Experts of a small language model: 16 experts in each of 16 layers.
Below are experts of layer 7 (counted from 0) of a mixture-of-experts language model. Rows are named router (the router's row for the expert), up (a neuron's input weights, with its number), down (a neuron's output weights, with its number) and show model dimensions 0-127. Each number is 128 + 32 x the weight over its row's rms, rounded and kept within 0 to 255. Numbers have three digits each.
Before each expert's rows: "comes before" lists some tokens at least twice as common just after its tokens as in all text. This comes from a sample of Wikipedia text that the model never trained on. Tokens count by the router's weight.

# expert 0
comes before: "1", "2", "0", "3", "4", "5"
router:111126118162086123203140127157111097106143131148182144112151132106123185114108141145207083157150090111121164138154083161162137102163127132161043137100146132090115120204113076074180131171126105089088164167120100146160155157085160094155148095027091123097133152109125120114097138046106130158145128117128162115125122128106083089157151151128192088117111122108143150141128100159176068124150
up0:135122059131159104112113133134136079150111137159098130185130056070136089165147092115100115187175158164102127154090115159138133127075154114128109071051171068158124161123187102122132142180099139116071109189147109188160124092101087113160163089115121148093177098157127154076141088127177143117099188145120151102167150095125121102146083123175166128111140133121196159131124154154128100101093
down0:118103131112148155082127112137104127107109087075184162142151140144130128112053118188105137126161169163090099146134127072057160084118109129122145166134108127154070148163122113175121129122159066099092130151074196117108167090174127110156106120109138105064152169170173148176168097108175094142191148126118170129106122132102054169041200143104131153148101122113136122139114151111131119121173
up1:094105097156130134152216101092129127139116132085179121068142155089131108086134108156146138154184079100179115155138089148161076177092162044142081157112121142121071127134102129154168199119094170145114117102124103073193104104141128171118174159103130085129140112083089126150160113107066141191176149098115131092144109138129159150143179179128175145125139114171110148142130084148119159079122
down1:156142124124093132103071149182035112098135167106133155158123120130136114184166150105139118105087119106098078160124102161093144141079159143144105096128135126113161177114127158162122113176123078144116111104139195078125195116104118193110146082141141049154120114161161114106134148136134112179072172118111082148136123151103138111104130172113090112232115099174100122186107139131149160142050
up2:162107130152103107124148124159137114184159170148103126161085055120138119106140124095119137097134057124162116163135124102163089112148106129171178160180135098135000107147156153153158151181157120087134164142113144139152109162110174115113165078084082159130086141157068130096107117180097104091165150151123166128115108129143140083176105155100063095126031126152154161131116143124124128152142
down2:133156078083148145136116174181125137163153117152172160155104141073115122056117136115055112089109127138123096107169126163173090084108150110121141114153116100169141175157109048150182160115151077099121150224129154163143135181115166073125149134086158058130086138137177103092129135183073118109126115193152094152118120122129101136083187130126135159139069164112114145105138132129093111098113
up3:124140133098130121118159144127197158157186123180149113080178154174085075105185138128139183149097104084151081132128082204064135124182131081193119118152155110103131126171112137086074097096075119193188115126153121156159155148102127098121084150157102136105125113118076160139124138118045120155155108079107087083155139151135126090103104094124108125133184177145145114156146155098104144145138
down3:108158167191145147161117107084150130173185117131091172116152120087183163112114133154197087108140116159134112137161107126130140106164137135022129147146088144102138156059113111118109103091134145135093144109116122153145194056170152149070165099077124112172140099139112085099156056123091148102111146118175144123118162173113157113160081119126151092098099114095126129157143173095104201077158
up4:194149143106110125137135131189052113123161080120084093125154138142102120140117136174138098158144152117053155145087115078082157186101149133166083200128063163082093134086109185122121116114118136138077172144088134122171123164145159158139080139107093137133133142142176144170153110086103181149084154123176157201069100065130134146158090106120114115121128128141067141097136116144175126105160
down4:190148145113113113094134148089091176119104097176145155069076080124131208170154093175071134102179160173103175102157085141106120154132074147095156164107157098109117134055165158134068129163102069141116084118139139154150161078124152061106148169141124122145117068114130168091102117178176176117118117142120199119090151112080164115113117123123113151134080139137143120120143172160123109155136
up5:146187124131096170143131119153095130073187173104135169150114088135116123196128142089139096093150102128169109214118099144141123122139090056151115157193098175125170105080192124155078084105093128118132149103109146055168108202084145155148139136125138140179142118099073152083125146134094124200174090110115139156117105100175108136140074110150140153115094087106080145125113105129133120140169
down5:091133079108120212119131148083130111117183115115108098145129191176120185148146144035152129118104141075127159134170175151104112121109182117189155133102101119153111112095114067130136132138099112134088144115111073139106129152131135197085111128129122176137099132132099140137155113115126155099075137065177079105153175086132234091170120083159143131106121184080122169130118140138120155101149
up6:064150169146122116181094130164142137120156104117110095160144131066088159109139131158138195109086147113144083175135114101127112080136095114181130141177151111111103163119086163109115135138120129181196160175116153165101092066110113057135119092088138128216139136134138164097109119145121105121127120106124153099156135109157124124224146094160172146128081087084131118097182084137112049107168
down6:156162121124135125155150132157103154182082139064130125127115106145135086125168111159167092143122119119109095113099101199194081117158142100135089087137114162115067095068137145161156112124177109132124080120135089087235087100124166104193054111123134118072133189132118164167104158119133126118157104125116125106112095149116063167168157134100092120169170133145112089136174155133144129095199
up7:081159143089179104126128077107172204147138154091064162156146122081127140122133147195136113108118134159119188143131098150113123129107135067147094125182153115118127117106110135132122109140143131145199192137113082162174140067121062094120051133166084103074118151141113186065135094081167133162167110133129138155133149124086158037136143108165159123128129136090139140069103163147131154127134
down7:196140150140118142083185172100121117115151139163164108118141079101171164122092137120071131121146141130123130113167179120114128136110088114082120139086142129130136147172136129100115088099115082191033124152104093061131155120089107122107090131110138114099128190112095112092160177149152080132115155153119151127158114134171089073176215150109093073185145141100175110156135175148084143203130
up8:102146127096126132103086079107152136109151080128107138125108125104154125141083117143146169107166102169159106118110153106135093077097098090127097132188119147173117083049159092131116071140150076153169129114188128148187125145151144142093149160219136162157128131135104168153115135106102118154144066131188222128114052075113137124127143128146205128100076103149108120113106163106070151165151
down8:088170204131166077112116088140133113111146164155119154053129146134119055121086135167107134186126147141129075097113116142097153072145132133086082195129130109093165158128183102086083128165126132133104189109109145161117156128116081126120182159163107160126117126090109157102108121109145108144089107144170137075078113105145204142136120103075175120138145134150175088102086111136175177210142
up9:139106060175081107121135099157078230174172187113109131083135147121074110143136157122080210117091044086136120150144100144129128144121110119171128074133093178151168171183153081151096109131125082133108194117111144088108128154071126097138137150118108150148153127122095140131091118076070178172094093179120140100135150148092146137141145153147166121154110106121143090119174145119120158151127
down9:061145111131110136197125139114135088142143148192179152149114151098147123084212091078065145128131119119182092162116174132158076130144147138143113128108176090132080136169176162128109105121123146184078160097111102130125155119177132123112080095172124090086124147127125092072111146124076106135086143098153077054077148151099115167192149085125150152103079130111153169148121163148126148180152
up10:118142183124083158121135102135085114152125127135127098113106109102124202095093171147110108123142130140150108099111077062137150184116136078156124159106160139087112136153177141170148154132106150161025144094165170107110170187173051092160104068093138125178129131164123071135217137124134124113114072149108145125145180125088137139107136112101144139074143123088161068140145113181168128130157
down10:103156103210145068101121176128150116170145155142138160150147100161134142154137097083129129063198086151137143135103089130135124103140171112092102061143144117088165091119126109084068120106094138136136151086154183156071131166137138125083177154061136102084083087115126149114133158112143205200102099093108129120183127104178147133122167105154177175105159122138148147097080133089121114176115
up11:117110093090099140146122124128056129142126135134147134121093167101094099150149162170140123119180137073140147084122116186129165098138118156189121142148149124084101152127083108180118044123140172111082091146163118139080148150138128139198136102111069123113191073120092158124151091141138140146128173173136140134124086110087136157141114055189186118195090100201165130132108106072088092101126
down11:165151110156161177241088121164112090104104157109168189152130114108150118098084116138152106094152107140140117131176148122122143074153122088059178159148138109128159143195128101103118107153128096137101082106140113154114122146106149096136149149042105125092184118102139125190148156132099187110093132104102109136105096080089045114093112116076197141128114114122117135160173168130142187133129
up12:161122065168134126180135170145179161102131095124072104194156100124133169130125151120124105078104096123112165100150175181164119121107123042108078163091149117133182095078169103167082115162145163116158175120084113146074090208141133155078142160177104149141111123134143183101087089061144119129100115111187101140067114167158122107087119123125160159128153118173132173121143131126133137137144
down12:089082184172131091131152122145143100141118127103119150073095097073141136110141152123184143159140131106050167112164113116078130062143164145126106102134118114102150107143093147112080167180140125194162101112138123105156125142093185166164142137115097100190131200150126154116123118075108116055184205172115153166157135104125095133096137120072163110126099098114153135109175082169092073164141
up13:114178157066138106125172148166166067122108112134111100075137088090126092148118123173187185166174175089146127148131113126185103112120108124184175171184151106159094186160073145154160136151146127099143094146162129066145106170134073093183121159091153074101119093167139166113154154134106068127195101113168103169152147072095118093140105128109149102125100124133128117110135116064124112094123
down13:074160125156156110131100097117151115132181133125136137116119117146136059130068159107137116130108127174172186113154176137116091165184101084096137079163145110152118078096108135124152099153111157180156142173169190124133130167145135126137107131131164138121132123120118110154143121070161122130130126114205059157097068114092086149182060119209126099089088076156158146101113147057060153113133
up14:178099104125103102153189116147101115133160111111167107157126154138115157162125188151129151168186165114172154152139104142193122142129112136152122119149115167163122130084109121160148122105144054159097098074085060077061172139111107096134118138127151070156119078192148172118161146137135121166110104208091136169094100152093081101116134079068157123162138148205139094113103086119076132131141
down14:189098125154114136119116186122059106046120084103092107109119097134124124105096159149145116089148127120094115128114070179199151108150120087133170132187153120157129183127123129151121125181143123135100140058084084145104156138121085115131056141180105081120113124182150122111081143113153142087124152169161162211143127174156125216130145136122145106086113125163096107150095082159130103177124
up15:123125081133162172111154173126125169123127126173136099109149124104151135140136127135128095087123127115099107153115129079113080101097152081158065144185071169124168135135141123109075180100146169146145176197087104136073100148164139105134119135158148159160140101079128179107082155064156082038035144110106152146136110088188118160133178132164144117121093119122144139148120086189120067152118
down15:097161084107091080126151104134098080129170192164125064135116087166157174105124155094111150107126095076150151143094022150145158134075182133112126181170105131224111126126165131109111153184107154164069173165105153113143159116110102159116148097139130067114113081132100137072090100139153131155156179153115103134146130161157121128186120107130109170184117085090118123139139123130108146140087
up16:125109126165113094052000132112111185149116106128134145096099088073123116115129161144116166161136091154112164170101117111164171180118113103106115083110137133133173179152116129095124133119117123116079138150100155078152136103143119167150092117115094114155183134185137158130163177114107134132164085160169078110175126145130134128153116116105072150122079141098111187194095105148199140198109
down16:135116115169120146147099176094076096056079139148125111157124137166106190160174106085090120142134082087099136109131188146120103097102112142170123111104114177078120106182096101131161179141108157167097102137102159154117097126151158125140093192106135086128120143177079176103180093145096113149107079203182091099137113115171164155134121147115055086124186133118168127127105105113124123161198
up17:112084172148167156093147106051154081176130118110129090192165113116140146108100111163139107120121117120120122144178080130136120091131127102130142079183076130157108148083100169069098108150151166148094063143110115094108092171131132198180198116147157079158164129119153178113174123137092120144065126161128091089144077148176136121193128138112175136129099100129160144102181132111104198147117
down17:098195144095109128165089045156120120104125160120096105121137109130078134116181146137157139100147138164138094175186102118187127142106099110163225125143147152114150153169108133114140163103127058144156109126187072098071107126081091140138107197131146124076175141116153108094129135129103065163121169127097159152118126085120074195145164146080170107120099087130111125124113129103187090157137
up18:131179121075095102120099183134128211092131162183137101113135090092112152132154139125180146126074150092091135129101157139080116107122048150109126145098101158121167186145068148131166129118158117128126121169134126057080165152125135139117213134165137126130167105126106121171178099120171112106171136126069078076090113092085128077131105141082144076134162086129123112110131142161106168200123
down18:110091111121109133200173054121144097091148084113102105174153133099128127079136173102145136164077112149125149154122121148150141193131112125216114086108113093132107135123159095118113115126125145147035104163075040172197153127118129115112152127146096130066131188114144136083112182094127118118167104103132086144180102126150139173146116125142099127159174150121118088174169154143184107083151
up19:141162102087121179140159176123086161160112116117167179112110106140120078073141093134114123082068130164118165096080102117138054108122127175139091177180158042162159135160108147145091142171147133191142160103116116095137142083111148139156125154185125152128220079099125134123074107158178115144148153115119054086124126114116184126119151134143204093065143124115128138140124127161124120111122
down19:151102143150131102147114166160173093096101150128105128098134152087105144071126099155174155142106143159134104123132142107174124171159112185180105137160099132119117133107163136109145125161089148110064181163057150143102172099128091097104175067160134111142129117129092180183112168158104067113111101095130147125162180212127131020163113087132152137141132132155117145167108083104111107061075
up20:166127114121144108183082118117144156117079110141123097138180090092136133091074157102189108088107157174171171084148139168115157123175129126119085079127139151106113098110112121117081096111167144135139176181113152083116089162142123173187147065110118125152154101132080216126076111128139128125179142151123128109187099097102066075138097069192175167116174088149145116145114169142113126147093
down20:069059156111096137169193172140105120105050158141123153091102175087109141110097147139167081154127153089074104103098076123154143129121134130162082109112148140170137113085154082179144135134164141140113067127133156108069158171122164103123128103202091122134148113122134165096115151095170082100155174123174141116175136120212133110148085191142127099100114128155176140155169094118100134073150
up21:122089049186121187084089134137170127127142159086174203128102089130168173141117100135098128097155103140143188190119134093148127137154107126146072163122069113060113124131111180138081154126063153135148136158162203158188105150117142133118106181144124121113158129166069200091123127120113114131067098105127147118052144109094093157110117174113169152100115149104120126123096112112143132146116
down21:149133076179132163134128217117097147108112148168130131116098119158150122126105149156098074177105067090106160164146062160108140096133184037093189152151136158063193107125112134127110156121120136153141144149122129137105186101123109069122114114161126107126134142147152147115075163167170080151079134089119101123063159054128111092162136116089183139089169123117173159126174123119115120140096
up22:141119157112141187130080142138112079126111126130132117121136123187155114120113131152167100116110131172091070186087114142075156167138132105116082132064103112149086162137125118117078101170173070116121155060157161100136123110157083134082157136184110189167210177087166136198121170129176169098120124103167106137112114101137119107071115099072109143130160100143121082155138128129134181095064
down22:191131092113111134163073178138140146125113139169107125159117129152084057082106138097186076135127120110125120178166070168173097155128152185123105002089183156090153103161108108147167111124136108176153099099136122085105138134117095094123142085166141125123123118095096090144124110170123126157153097174183095115175100162190155137152108112156125189093130126132134142097139182097126104147097
up23:052108146126087119072190097210104140144133163115153103134147128134076128139136061110111122108153090111113128153091137101057152156175130118119092107143129140070138098135144134145122113102106144091175140160097191160128125126146082142166181085114074135159143071117123080149125119134226132140075151166130123181134112146161118131136169149058146118131200162133129160133177109141127076073138
down23:068166137127098140124134140130127099157159165121189160175118136118163075123177119089097098134185107074113193175127168157181099161136134073159166091096133111139169158107132125056136170133172119122103099142096131086150143106090147162099113142184119110110113114135138140098131110106101044131103136104127137130165144131150182116121151135117080061116124055183074122119110119100220169149092
up24:092103169133165117145127120138085208087117081131094171100152169121097115065168123162140138110131098132072099150112150091123108181177181097160089135115149145055141125199151121119157127158173120140129160121127109093130125136140140124208153114117102146142149086138091130160060094147069136134136110112099113164095046184132105052071130165133102130100165141156169140123121169173127089144164
down24:097145186178122159200126116112170188095140130115098138069164177119107158118096143098099138151091178163154107161116111131102121101151139177065126155135130159154112098167137183150133105100162149078061155134152139145124122126081189097052109139095129111091086185075129173126175112073126104128132095163163087086144138093136156105150116069135151182071114124084168113134148169118093107118123
up25:114136118116090160102157091142173134147087164111139118129123141147119136110139113154181165164124071161134097152167155170075147132146074071149116114115103149108123118102095168120117137094163135126184171169122103128153104162100117113071131128118100090097068093112197133147176119170117100100174080132130181171121213074135108149144146139092123070130138047135052118179175106195119109152155
down25:113105088118141051157116081144129151116114131097163132132134103125094110142095157144135177185117158122130172096145168140106126056202122165138102139126181111173160116123134142114152079100180154112067130038103068154062149182094077172178109067113105119203148114158114116129135180100081129114163132086127147140128096127168122122129150143123144134167120144116145118199159104089166104090147